config = dict(
    n_layer=14,
    d_model=192,
    n_experts=32,
    experts_per_token=2,
    d_expert=320,
    d_shared_expert=0,
    activation='gelu',
    moe_layers=[1, 2, 3, 4, 5, 6, 7, 8, 9, 10, 11, 12, 13],
    router_score='sigmoid',
    normalize_top_k=True,
    routed_scale=1.0,
    balance_loss=0.00245,
    balance_bias=False,
    router_bias=True,
    init_std_router=0.0286,
    lr_router=0.00154,
    n_head=6,
    n_kv_head=6,
    head_dim=32,
    vocab_size=8192,
    norm='rmsnorm',
    norm_place='pre',
    norm_eps=1e-05,
    positions='alibi',
    qk_norm=False,
    attn_scale=0.177,
    tie_embeddings=True,
    parallel_block=False,
    init='trunc',
    init_std_qkv=0.0827,
    init_std_o=0.0156,
    init_std_up=0.0827,
    init_std_down=0.00781,
    optimizer='muon_variant',
    lr=0.00991,
    lr_mult_o=4.0,
    beta1=0.95,
    lr_head=0.00844,
    grad_clip=2.0,
    warmup_steps=200,
    schedule='wsd',
    decay_fraction=1.0,
    decay_shape='cos',
    final_lr_fraction=0.0,
    batch_tokens=[32768, 65536, 131072],
    seq_len=512,
    doc_mask=False,
    train_tokens=442300000,
    steps=6392,
    dataset='wikipedia_en',
)
Below are experts of layer 6 (counted from 0) of a mixture-of-experts language model. Rows are named up (a neuron's input weights, with its number) and show model dimensions 48-95. Each number is 128 + 24 x the weight over its row's rms, rounded and kept within 0 to 255. Numbers have three digits each.
Before each expert's rows: a language model's description of what the expert responds to; "mostly gets" lists some tokens that are sent to it at least half of the time. This comes from a sample of Wikipedia text that the model never trained on.

# expert 31
Place and surname endings. Final pieces of place names and surnames, such as -ton, -ley, -ville, -berg, -ford, -shire, in Roanoke, Middleboro, Woolley.
mostly gets: "ley", "ville", "berg", "ton", "ford", "shire"
up0:125127142134121080128109135119143087135129129178133135133156171157094135141165129148139131139104132155144118125141113062151171124102104116122124
up1:142168121112119139123129127099125095126135116127108114122125134132108161121148139100126145124137129120087139160095131125136101141137123139106115
up2:134176090117080119138115119118118137164093133145141147123137135140148126103131114176084112124136161159168144132194121135125119068140118108167144
up3:184151131131089140076126132133130098138136105153125181146141165128130162118102098123159100157163098164118111133125118161118116137127126145136133
up4:213169127113148111131100123123164146158140110128102124102127126123108075131128154117102102117136106094133108138145152129130159147078159140125129
up5:159079051174141146107125118095145121151129150137100192112155114144113101097128116149145153139092152088137121119086122123174133116119165140122098
up6:131143120113131136089139083146149105099123166128154117135151126150117116135128107122139166103145136140174100152123111090096150169138123144118121
up7:106102130106147112146123104130105131104105135112143118141125163128150115116149136117138130111037139146128131178126097115134164131128094134092088
up8:132138121105132128135160115112135114126140131098131144106135116141123113080126110100150150135135128117078111138152092105145135114097118125181086
up9:149140152127172131124135140135132164123095078179104125142125117103120125080109115133148098128119108136109149168084127114144150121124089111144115
up10:151115105107129117164071121135133130108166147103139137143110142146120114151076067136103125156121098122116122122131110100117128088173133170164169
up11:128160118107107135086120149125111148111129111100138143128173109160131106096083110115124164095176123118153135146109110098128149157103109111155107
up12:156128146139128173126112109103128157125132122144112118148112110116163124128169139170090137166118110099120161166162127149158182112133074136127103
up13:125174137115150132117163109125138101126140187129132147136142132154085143140112089093119112116140110120128149141147090158153156096085066129077089
up14:124132116158109140121127095128127180137206134115165173124149119078068157132152117086091144095157114119091112142124189123067084122149103084146132
up15:124128130134137129122093109185154118131100128096136103096130127114103158108088158116108146172145121131113119137117131116109139111062123139106093
up16:172103121090117129110078147121123110105165137149134129087130170108136089131144103129144117122129114194118099155132131114113117111107155121173172
up17:122077140178128113153176141108129151155159117143107064129135172121120161132153132125138146158147164122126145110122130165148151134088132112187132
up18:116096120130138149120157088155125140107190155146154162113123137111067041126082111127102115117108080104121158158137157142148116129088134121148164
up19:151139104092140096118115100148119097124123118123153152139140149145102102099162124196154097139114135132127147086163146111122080129094101097145193
up20:120156131147152141104120074128149077116136106144145095158120080147118127155149135145172148104063172115121130151136144117139137126111134119109171
up21:167108147164136136094138163127108143121106079128179125149169128126095096127095122151150118150112135121148114095161115115098133154095114111107141
up22:148124078172154131081177159147116082124131123124167104127071118113143110100150161146112130174121089121136135131121138093179154123129152141141122
up23:111150137139164111132157125121121113115134106148161138095140121142126112142100099120175120099126133136124119127102105128166129146118129118155108
up24:116110143151107160159138091106126137127074162107100096131093146115167109084150130122148146107161134123106124136111146101150122108128134119108146
up25:122108145138126126094174119121128113127155118133117128117125126146128099131127101122118149132129124129089098110071131093140153101136148092184122
up26:138156126108133108127125115111094130157113125128145136151145156132117128127135166171135128127132118138110078116111141135156111098091103104093128
up27:109126109157120110142090103135150119122078134128132106138133134165100061120128139066096173128140129142151119100154167145104138108120160115139108
up28:158083125147146136180164157108140105092109082105131144140117125142099097114146120143059143144116117095182112124142134124119143172124125143144129
up29:113105128170137094142100113074105134148132073103146123115137145121082121153080184157079106168104101077146152139136112111151162112119143127119147
up30:108128116095150088139153101128157189098105075130129118150096070116186138119135097161177115170137136162088151078095122140145130132133162115132105
up31:092153138135079107082130119126110138125150158121128167148117109144127122125137102167129160107148117160092116188138150188137136135130137139133122
up32:161141140120163161142115125111141137109080067136123156120139131125129112125107118090125152115151106161117156135107126116151109091072070079083160
up33:152120102126118117108106157140127122121128157099119083101124162112110115147117115128160104131112136172134087104124122138098131096147127111156142
up34:121137128102129138130130109133167150084140172165110159112105105122121155124124132113127093148121119142110130139138120174134138145092083128164107
up35:103085131117146129138186108162134129135137152119129111155158134143120131106068140113120138121145143162108124140139119149111099117138156144133166
up36:130123113122131074157104137142124128106109173157113111141125142107117119093129147159170104097135115096143112139137160158098137126126122164131170
up37:154141128181144111121113134123143175122156121129184131152131115132150114122134118132147083133138140125147122143105130144134096114152115094096108
up38:112186140124137119144143087111126141104124136115120102203134134131109110133129167111120165111116137116136089138157114150086119186147134134154158
up39:096163151116136121139122113137183103165129142145143140115138091136101105085092142112099126106104138078102140126117115118103076101133097146112128

# expert 5
Infobox and table headers. Field labels in infoboxes and table header rows, such as Length, Location, Total, Date, Votes, Genre, often followed by a colon.
mostly gets: " Total", " Location", "|---|---|", "|---|---|---|", " Succeed", "|---|"
up0:140136156154133108096123139153162083136126125109107127112135091107154126154128129109132104103130162108112156123121158095132108123104100100126172
up1:109119115162123130124125142139138102104122146114143107101147132141147122105149147134157114141131102125144133142125139112104136156129062087149122
up2:173133125111187144072068151098095130099111145118123105118156130103117122121131107190107161158116137137161106128135097126118094165101127116072175
up3:136182081143125106123168140107137103065119105122109134110099151143083110113079114109131149123120106093138130135107113174097113189133128159092128
up4:085143128099127148146138129144127133103099118128165147121158120137121136121109122154113115145131143109087150166124133109130143160117114118110114
up5:129123127151138156114128114128151141186129154135127112133076140181131117126161099117163121126123106118113097127149145103110148121086145139136109
up6:135114166116081115142124101104130111154130133110097099125143132115111104095148118130118122129147143142142169138158107129129113140140109068133130
up7:156148154102122128132149184116121136135147100138086107118145164109168080092167153139144147148138138119138156142145131130101135173114096137147143
up8:173064126108144115099074092126101103145108111144130161125158149114124101116121111134142130127113122166116140150155138108085143120125076123099114
up9:149116126155097123106130114106141123158152106096135159138090173123142154115114144110131138182099155151130115098167093164136138138179088109147148
up10:121163129134157158145060117163125108116129167108124162145115125125156134114149128118162157112147119091148149068097144125111175139127125117121102
up11:093163114145147106137132179084109108145099205116135141146134120145138104134117131121095143142094164142146116162100109124123164142178155102153098
up12:160103147181087123116099111126134103124160113122143135126106152135132122142126142147149126103126130057113107155141113138142118124211126126150119
up13:127134140124172125174128086195139103132101132102153153122098130141113139132162115086150130110101136134162166149173096109121123150122164118091126
up14:161128119145120128154121123150146171119078090132136100145146119194144151143166173103154129073128161143120083147132124143084066089119098101149118
up15:132165133126114120148129116101139167126146096133125130118147140123132105115145107123158123147178157134132136124159152098109167114131135147098154
up16:138149109132162103102117176141133101112124145126119120135175112136111162087121138134138130122074172124140118139164140129141091148115126145148122
up17:172148143126119104095118107139141157139126112141160122096147086133128128140098143158104115097163150142125148079131130162119166122134153123181110
up18:119121148159095085144074131096171145109125133130114138117157156138123106138119160091127115127104141126120143135106120149114117085131121125147119
up19:112124111145139109096131075146126102173157123093136116109149131127132149108138122181136123106111117125138157114128145104160132138137134117129116
up20:186115158101116143102100130150092097151132121147151126060074128150113142116086119121130106153074127175135109102111095142166100111147127152136092
up21:115112128153127150140073132111142144093106147150143177138161163116172170152102132103135186131167128130113131114178136098121112145121147161132126
up22:148171121133123138125106123149123124132128093169077174133067070141125125132158122092102107116078153136100133145134118086138134186137106140106111
up23:076175180125158114123116127154132118117138137115096145112146129130141080126121118132098126097134121127107112125135141152102141109165163106144101
up24:142140114113114125136132101104165069105145096105134143158135140087141108116154123115128120105144127134176128113119103094163150129090120163058130
up25:118136132084094136097096140095122102126097132146146135067140122118083156114107119166128115142109149119169143152152143120139107130151132126131150
up26:091136160115128106156131099173166125119086141114199172137134120096137122113134091133144158146122111110116096109132099080161128116120133164103128
up27:145154129106107161092181129121146142174098112157185135114118123173134152107137148154129139118139182135158122136140115159147152106122143129111073
up28:089113147135126147128146155145142141156099150112156123148102101118086156145104144131134157140141100142120130167099144142137103122146115122131109
up29:145107149136134135127137135094113115146122108126104111072130089190142126132143100101144120144112113147130123089117174117137105106114146172116152
up30:126084109159126130099117125103104138128131114105100122168150134144106159101091161155153158108101130140097161155151137128154089205171116115097099
up31:080120145155149093078125136080110123145140133123143157129143128110126121137116135124140097159158163126138110139093139159101092120143169126116140
up32:123174136129087099159138107159140111148150096103115131100080163093138129129130106129153141152100135125104100077140096169127108144099143180125117
up33:111128142140155131148119078129147085094095125133153115111127114129097117108113100120143154122147132128156174148123089110114177121119171127165152
up34:095139127167123079153121127082164139173117166166104179105150117144143091126158094114145119131143139170127084109124125131128150115139120077140119
up35:134165132136162108108137070119133156109115111128121147141101148184128148123118110100105100137142126074099135155131104144107154125131116139151121
up36:111127141142146142101123126102131132080177083122150149170058150102131091187142145086123152117142121137091112170117117124129137106141112150110132
up37:129094167118109115125126127063172119097120097103129168107149151097099169096123102123135128135139149114103158113126096151139148115152162151163152
up38:133143124154141092158122136146120125132125126095121105131135102110159094063119087182148136143121136098139152162134133150126121130122151140155109
up39:103141155127118107126129115124122129114135127124143126132113119129151123141174118151115099124119118148119155134118142173129116120135114101124147

# expert 2
Opening brackets and symbols. Opening parentheses and math or table symbols like ( / $ + = ^{, often before numbers, "born", native-script names or unit conversions.
mostly gets: " (", "---|---|---|---|", "(", " $", "^{", " +"
up0:114092144109097161107130169108108093130113126212194139115114115139160191134088115122138134155105133165135133141156138121109172158129161114114105
up1:130152103093156119110143118089109135161128086154090133107193123172134110141124130122189123109133091146124135130129138127207151154108127147144107
up2:199116113130137152127106092104103102092134117133134120135143145140108125117118131134153157153121122187150149120116161136145142172126172109163160
up3:119113113155153128113136127098136156109153159117127114083128140131139139126157111112104151142152141119104121140141116123141098097114160108108150
up4:078196110119122130119116143112105125103123146116143158100076153142123165091110142110150126162116128143093151129134138162104131107102144123148142
up5:137133102118149143099130070154158124098148153124141115176087126126159109125131151101138107109130070107185109096099143112169068191145123113142117
up6:113153157133112123134146113112112153115123149120141123148079115150136118142150117119205138141127157128138102115087147128143176085110116088117149
up7:132099150121171149118135103126126126139137147160124100149117121132123164111113123112125133159131134121147122133060146098134128143137149068090169
up8:156144134115133116132114135147127141112123156173148127109129117064127145145167131083135129146157095150122150115149122114151161121138137126140156
up9:096154106140142122118143060114098104096145144147127086064122112150134118140130118115112177146126132160137121113127137119146123136130041127120093
up10:138126135122170122129081130131174106123134111154125131117140166155116117141118191101186156124140117120129153088173138160133117143111166128162146
up11:135140101141116114116133141120149124105128150147127102152136123104116157149143128121133176108141104103099148139113104130123137147129150160152117
up12:100122157161121134170131149133183104137121148134126067124122115129122156119118117122152166091117145122097082130171156093127159127137063166143117
up13:134098129149129079107135096147141127125137134139109136135133069162081118120119129107152125124083158134165175149116135111126128127100130081141088
up14:122115127112116114096125160144156118111160092079139142122133114135159166046177163121118176125109133130175106131160183152119156137065130131130173
up15:135145113151134102136148171148141117105124121125128164092149148109119136143137148183157112116116127115145161194107146059133104109150085144152059
up16:156111133174183126158125162121163157110163125136140104091098157141116137102106140115136124132110138121147122117138123131143121159137141120108097
up17:174109127156088133139156090156120135137118124082087157094144127151154136150156162094106155157126139088143113163139144150077156133147148163166113
up18:138128113139144129098120147114150129113129136132159068104104155157120146137119137152096139116088092112147079094140122159118130139116139150144126
up19:094094126156156150118122098159118139138145134152134164140085104150101157109098103101135098094143164133117112099106115186127106131125103131139166
up20:124145111122118165024129117115152147106150126160118118092146142149131113080102181121131087149158124108118150148086151137167132128116162136124104
up21:133144128096083117178126101140188108167133166115128172129104094169093098123060134147104137120119097099169120143114139117072093095150108132121113
up22:124146151150105145128100135119133174133117135112077138115156138151114163136098108112133132090104153152138147142126142139120149127122128110084099
up23:134173150159119127116106118148119145125130115120141130137090136150192117113121113092132128128134113124133101125080104104113154115116148137183123
up24:141118144156145155107139125158137139119166157156071141098051087146117128108139154084097141125115111137143124113112128135118096102114167112151140
up25:123152106138105147122125104132169095160129114093127133122130124127113138128104110101128109133085107126157133123117115110181118135142160116108123
up26:158123068105154134177115100158124088124106118124134127147128129077103128119146112095188127113190071155122115147097107153148143107131164146103111
up27:118121078103142092122149112062130141148132164100104155159129117137156142126115161144102154122097155128171149116079140150133104126125118140180116
up28:107159099114110106137117148125140186139175130167122096102115117130110121119116152137158142137123164130140138137128152102154077119128077168109146
up29:172122123122143119144116124144121146109150137164127118101144124119127127157135143149152159089149124137160136099122118179167094104170114146086145
up30:152097149117148136123128114149143087118116124138104160105155042118128128120137114120140173103172124095117101125195137120136094079117146140120118
up31:091112106119131121099124149137120132160182176132121127097126131148151132137109162142151127137112147109157107104110156140113132087136167160136179
up32:169103118121129126117143106163107094130141142142137148104105087133113134108117097076101102173134128161144082129115116123144135132140125152129171
up33:142112142094122105118150089105134118114129100178099050074119121133137152114173116101086109152150164107142088153153136127165139090143128100133139
up34:100126114132104132170087157117160114104144130179120135081109094124092119136079142130106097158116143125123148129112149134153101148144124144123113
up35:176121124093130146126116131128135161162139169154115104144112138159122102120105107117107151176112119116137132096164122166141141131117111145116084
up36:102164147141123134162112146143130121130098146150114103075148114117145124120148146120129148142119138152141139179117102137123114136118071130125094
up37:138156086134116081159109124106134130112181098117122134145103150135140100125107136118144077152163153134134124114111096140125140128124184156129111
up38:118123115165140167111115087121164143125082122153134134158126115123137116118126100130129142103109156125126146142131096128133056140147117159136117
up39:140097119147149131106134102143151118137131074091136134102115111143172144172154121166123125160125144111131133109164180099150155131102142121097147

# expert 13
Hyphens, dashes, -ic endings. Hyphens, en dashes in ranges, apostrophes, slashes, and adjective endings -ic, -tic, -istic, such as commander-in-chief, allergic, 1970–1971.
mostly gets: "'", "–", "ic", "tic", "gg", "’"
up0:121154095133135105140121086145117149112124140136120133083098149130133126121143132135122143180168110105151131140128108112132107126126102131113182
up1:107128081160155136119125092182183135084172136137124136136103112143149083086111118115149155123151106148125144143119073111108142126139089098116097
up2:112143124122197125176137148172182124151109137162109120096116103112104158137102160144102157098148070121133114151127098133146165118124133145112131
up3:143107126173103137123097104159171139123126072100175130151151154105092153127128156085111130119095140139105131113140132149100149145107123146129181
up4:152144097130143109133145149149120127126169139136116152120178101112109139145118119138106189129128101134129113151131083139144130113134109121138114
up5:127094132116140139112120108117111213138103132154100121140150144103142086069134126117113174166107120135119147152125129092143171132122122149121103
up6:143133122157161109114107141135165154185104106112234165139141133117145137137127128135181144114133103103161119132139136153200115148137096135124118
up7:130139119129152155103116127124103137116135129160123137093170113114113103140092119162104134132132186144130115179119123123161156119125101097146127
up8:101139146145122147077139099121173147134136094112133160082136106140155116110115120157141133172148116141121123116177130149103140110141165117138078
up9:116184150138096102116136103136125111193132136139100123118129142076111191142107148127138140133158137132122157116176134120120143149115171102147109
up10:118146154124108148110120176159181144134156121115076144083115114100119120159148117140145106111075156150117108138153125179095128160116136114132106
up11:116136083155161186122099130126114120148149133111119149147127141136144140116101161139139112074147116125123120121154118129135099130133112114128133
up12:122113112129149124125105138127104148117128106144135129116154113175132098098153148052123125123118140137125113117176126075139135178135106150119118
up13:124146119121128164092164108119152132145147137101118132119141136106154129171157145135130133098107157146118128128163156138133114100118107101107134
up14:171165141108095101151121060114145144112105114151115170119123163157109093124144122129079122087131140120142109133151112096128131116135133116123128
up15:103140129137133158133157155103126141167118148141123128149099079124116119127118122127133080111182129111148087115109099135096109166167119118135165
up16:090071145124120121111115168121110111124167158131152146143148149129118164124090137074128101121094157182123120087145081188117154087106165061168137
up17:142073128168137127162097171151125127143175135130090122130117109105117150148115135091104125136152117165116129153139105124103106129123121144148162
up18:136120116131139096121134087159134125152103150157109132153142148143126162131116142120129114181131120105130134117137110133124140099099127054143105
up19:123088149103089143121138164174126123144130145153124101089132176135117107096140127119154172097164116115086152150119142142133123119133155114145155
up20:129138153094134130138105114108119108144136104127151121139156112104042141063171160134118147110139103125149136139129119167158110160116133137125082
up21:166148134127119132110127135118134129122100160125131132076140098124183125146127109134116113109145162148107164157082126161107129141131142145133126
up22:122147118144081129135110152122110079149134114099128151129123140102134158097123129132123150122117128124162143136098115115099109086108125119125088
up23:108128110170123126139168109150145153181077115150104128099148159144125076135106142120149133129136131072145108099111138096136146111150119151118092
up24:090114149130117117119133156138134100132133119123094122148140133156135151134133110119150179150130111125130143110145140113127074121112116075130136
up25:110128091162111094131150110134156163117144109157127095125122175151173081112133153159146164128136116116128097122106139114145121093097109089107116
up26:102137072185127132082084133146116154154119116110151148128138111134106157127149154130150125097099107091155102162175132123113146155118107122140178
up27:133130187186127113111151124122135169114103146133096128121120116140119092145130096187147131123156108120104122140162135151093095118142131082124098
up28:151137131120119124122130113087108099100194125145139157157099134194087124118095145125135107127166126128161192103111119142123142126116118122093114
up29:146078142124169153121112102138138127123116135131110142134085109128153154133126107095145107120080118156128151120095111096124121119132123145155140
up30:083174152141102109136125122164119114157085107099122145157117146083144065157155115122134147136118128100132165105134131114135131135171121129151088
up31:135140124130090117128132119108139127104139124116147116170127117146124082155110137138115109145125094113129136122148144158165074147136143120126109
up32:158121163141139116139133115120135134128060139119151139158137119119116149143074151152139163102139162122104113119127119134127188088135097082109096
up33:160143133161136127165151114127145133133119091127114128138093159134136133102112114126173151178168126103142088096128137098095103189114082117140119
up34:119076141117112131108110122169177119115120136138147157151125102098141122101132116129110125124127122117125088111134119143139149132086100124143171
up35:171135088144156166120118118134159161127121111108084145109120087133138151146104116122118157119114195143133168166140129118114148116142133111121114
up36:087118121140166114171123132124143141135164108171157137153084094114143143131124136133165124117149134123116106098137094157133076143172148126163141
up37:142108097126143104141146118143143147157111142160133147137134130200140110102105103106109164138114107085137122121086132072123114105149071092106148
up38:132144145122171147145166110143118095152133084159134125142134126136132130102124123120128166118116114109141122132145077158135142134145141159118152
up39:124127128137144158139054096114155107106141134153093115101148091139119085111152180148131119120152154097121203110149130125116116150147105133143127

# expert 20
Foreign script bytes. Byte pieces of Thai, Bengali, Chinese and Cyrillic text, plus inner pieces of foreign names, such as Achi-ev-ement, Owiny-i, Mar-ek.
mostly gets: "ร", "gu", "ov", "su", "kh"
up0:100154086105140092114160129122126095119126145155145132143078138136136100126086143121129147135194115123141136108123157104124192130157135131128117
up1:118140174094102137122129134116106119127161127137097080115088148140119127149065136137099140131145136120146132098126130119103116117122099109131141
up2:127125107142170097096130107138135139124130115081096127101109089138128108157120102136137122112122148132120124133139097081125100132139114152142128
up3:102147109119119131140124122189140148145147125110114134111115144146117107086112112113124127098123098103099143148095130109123140137166105135198130
up4:143130098132125092114063065139102138164128162151130155142124113128117104105136130132118122143168173140106095110138133149117124111176128156143150
up5:116120155145059106142133113096113141145107172102085181116134098143118112134140168113103152095144124137144169125142126114111168124131112121139122
up6:154139127168164121124140131148081094151103125104122136134132123083125164126133156146117128129146151141146150094104122097098144146105140127150129
up7:112129146130124169112088125136107103080164106115140131126148124102093141131141140120133129139105117148126155165164225095089136128132160104140137
up8:121150121102129138100121114146161115104105121163131151084130101154129093152080121160115122125148095113121098127197090212117116073156129122140111
up9:115105082095179131123172107134164136133109126076104146130116139141108109115159106143109099172118151158147060129139140131134159155144113136157122
up10:139114118116111097138144091113136127118139106148131144105119130136149108163151112095121121156134150129099132138139148132181131147139155114121134
up11:150189148079134130085101148206151125130155127122146128134118071121166096117154116130112101151135095081133127123099134111148150162107093118149155
up12:151152117069122141148179079098135116119095124096077109119108090125120121134114163182095151114082135129145116156151133151195128135109118142156150
up13:128110123155169119081144129153112131116130141113126099129143116168164107131149131190148089130140089147150147140129152091101116093117157125120109
up14:129125139150126152151140162126117182116099148114111132077097108135134093145113122122164165103104146134123143118172187104149138156130128135119166
up15:104130097129151159093112136117139105153122120103136112142146069152107129152132159128108133143118123097135111126096132131152124136131106082092122
up16:121142120152155129112101119109116157112116130146192108123148090094144150105142120123151117115131109117095174167085145111155120106123125114180157
up17:167148150144111113144133119129108151078132107118157134143127116153109138142147151090177119146154119110126141152090156148112121130108091111158130
up18:127103134142115140141095155110138096127132139123137126095086093156135115108161128118130119131128125111147142095157076074178096144182100105091127
up19:131117120120108124152118135116154114120112081156115131098141123122153093145137149118112148171099116114104165163087162157113116134143120148107157
up20:119131115128155167139130131171163134156131119156091106123123160070133121117094150122141130177108107069174143132108119127129136142102096114129131
up21:114131086123130109142122149161130117088138109131148166148101144133126102089138148141092143093109122107110146122102111180122129146142097139127160
up22:150127129165149146144177149129138153101096134152104109124136164145136119108130135102152130096048165154150152153105139142148130128096155144118117
up23:153122095121109080130106134133140133154136164154131101122111142168154138104090094091153138115137120111156087139152132128155107119102129138131169
up24:113168118097135142105151099158131117140143105136120138065130149122132119116115171099151107120129111143196149112119150120112192130101158110140181
up25:168122129088127090088140127166141134168103160091096122128108166143126153141173137127129171118086130113117110143112124104172104093149178100143125
up26:139126166108151116134121103144126128174133108108099114149116112081096123132111127209139122086103138168132156155131122143171194126144131153156159
up27:105131151112174142136108125119116151115133116087090120171120149115113060125168142115150125138122122136190096118149134108161129147097091086116143
up28:136112114117145126127160175152110152105097141111119146158147119109094138119091151095107140104149145115093115170126134160101099137155106139139148
up29:137107143164168095134142087160087115115082132113130166068089113161105062097137105160154115106128133130097139130109112179115105142123101122098114
up30:111102094088108103165095126121111073124167095148127137121116145149106097129146118105165119122103117120130106147146112078123100108167112124107104
up31:165114127129106129131134143122121129131168119140114140106118149100117138079128136103155132101135191111123190104135132131123149157097118128183130
up32:109154170124137139146147134129129159162107135152127139102114101127145109145153158144124080121120140089115118094129139091078119150154155157141116
up33:156110131136097105158106116110154114120101054104121076108123140111157132120102143152146109156126110100135070129142158132157152130169122126111100
up34:138126119106145107199107104186137123184141130140140162072112106128152118128118104166157126108134145120122139154102140166146091141108103135103158
up35:101166112136109124113159129130113143148164150100146079092113117119121127143113130096139133133135151110114121145107140131133105156112147100152132
up36:122153137180141096131138119109137122169083154156113120128171113124194169109158123110113102163110149150113143083111116138130091131137144108095117
up37:138110148135101107058144148126121127095138158100116179134135105140158076096146124090116148100155158165106152130116134121179124129083135149134122
up38:114118142149110114149116132151165128129156131178132150119124092145108113135140132108143127123113205132146108104131132143079102141126106112134165
up39:149151146123188111136152081141118130125194103166124116129113107109094103157062129058129145147152184140122152183125137120113103111115132084164123

# expert 8
Early word-piece fragments. First digits of years after a space (1979, 2021) and short early fragments inside words, such as en-ca-sed, Ro-ta-x, operation-al.
mostly gets: "ca", "fa", "f", "sta", "ta", "fe"
up0:098136144135137104126081100126127082141172162199113149134114095123110138120154144104158118103086137130132142138138139095145116146162117122147124
up1:107131139143106120132125093124131156120125114079155124081160128076129103101153135177143112128148164102133103151173132161098198149151133089135111
up2:152145125094130114178163089115175127119129164111129166144069159107101117100075141140098133101127093093121101130110126141131124102149163094145131
up3:130109155132097096125148112153125136130107156125135136128104132147143133151132129107132162070137105109090124129157151139124115149155125111156160
up4:110083079142150120135140098136135111117140139146105136072123123115138103128123145143110135127122105171093155126146107095160123122197150121153108
up5:091126144106145151146151121145112139096124160124146140113105127126102149125138127106095120155173129162123109106105175088168128129131139177154136
up6:126119138118155127135119133126134113152131160180110175054156158126107125171138083129164135127142134132130114150137116117136160132138098074181144
up7:128143140155143072085120124117097136113120083109097162108081116118120159144136120143134130096073134156135110142139143090101097165118127119137156
up8:128134117123144145086152130145124143134149169134126127124149113119133109117112159122125100155101138088098112146088088128167073134135094129109144
up9:136123134134167147130162121150128108169167121159151112144133142132139134092124119094179144117146145091117111114146117086134114179120159118151129
up10:100115163124182148103089109147107110178128050166127142116134087150122186117134150138182135143152127107121114143155155140136140148145131108121167
up11:137180118104103091131090146134137149145142147169127130075093148112144106088151105167121098132118125099109151176108152110143128145095131104100177
up12:172125157102127109098116084126096107143080123158133131135112106131112123118123129134105094156122151188116137134124132143103108145127079140113133
up13:146150173117161135116161144123135115147088133117147136146130155146157157155104135138119158124100110166126156087156113160094140135097077098138113
up14:095114155132125124172118149157127127126121132100168157148106123123138119172136120085109152147058167115140136154126173099119139132155137147164155
up15:116112130098125116118119128127163114132117090116100155080139121156147150138113142148167151138112141174143115181103195152146123117133152139157134
up16:122157090117142147144149107120140137157146137126091147122172144109065137132130120126099155120128135115121127127124140121162104142159181101116176
up17:130136095124123141151146083083147127115138135120110131143133136140135134081104123058069112153139124123135152144143152113094120130163122131131114
up18:125090178103121127130134068135186092150115141116105128113164126145121081127107108139185136143101108146143169103168134116097113158123125154109166
up19:131134132168105134094144109107125122137117167101103105126082134148145128174142138112112190139118131065134098166119169143112169134138169123159120
up20:095110089155145140116146164125129106162133158143121154108122117156077144131110141188132125128145133096143092065119066160113144110133100105109130
up21:141101093134145105102128105163158129140140133167105126139108114154091090140139110136114135112143158115150149178076099158092085165114168133094166
up22:126098093117145154106079100203112112167121103121127170157117127123107161112117131109111121179133113097098151143146121147118135104112143159106164
up23:128126181119133158141128115151144121138110157121121096141163125135144161142100112128132174123137098137119138139159086128140148140149123141126151
up24:132117113094148128096122126143137120145110080105116147153114144134117138090153124152135101134115135100126175140156133078108086165154117101100152
up25:098141075151148134148156084096113114112138130117110125133134144192136158112151137133187150184110119121115107108161146128095113110142126085133174
up26:160176084146117141117162147132098150101121108111131143137144078106123119049139118132149113146115128125097123139117136183175138101111177134135146
up27:067138110168152141126120170111153116127148141125106107120149137158099119122129099105120112147147104092105124129118144124125090138082108145112130
up28:120129116105144108102144148145103109099173109112127112133130089118131118123118119088104116165101157157092087096113109130163188120137085156109168
up29:063099142104107125142108108100148120135102153150125125130119138122119149123145126150161163141146127084130120125142143123163120162106128080147125
up30:086122174110142091096103112149128115117111153091160121124099134105118128141106104151168115114178096119148099117134138071150127167125123153128122
up31:113108145139120117136100140123160128159158168147144148141103121152097095092163149122143107115132117143108083093182105124128112091168142128149126
up32:134098119121156126127130113155084137129129112167128129104086121110110119137118169111128131147134149123125145124107145167134158069098127137112141
up33:144094114107152090134137122129168168114099128183131123147151132146120116118168125109146141125094094117117111157143102106137165118123115122122080
up34:134085151095127115115149149121162146124112088121116142163124120109101123141181071155114115109092110161123151124158119129101135140118105098086159
up35:102118135158082140099141102117138161138151099114111141142084110074112154094128110141141116120109092138109136094087139153124125133163095114115136
up36:153128139139158069076149165141082124118157155163170146157118150082148107169085142129150156130136154114123113115124124142143120103137076102134166
up37:146138089150094133114170137141116142077109120110105128180124134120122088111149110156153114083056105098162100174132129153127118142111161171095129
up38:132124167078141118116136116101119105122068121195122131161101110108098102135128114139133125118139088177128119136133186095112149113141132167129117
up39:154126167127116115139139107148131109146131126139173137163119133139099133139114114073119121113064128097134146100107134153100116129135102159100141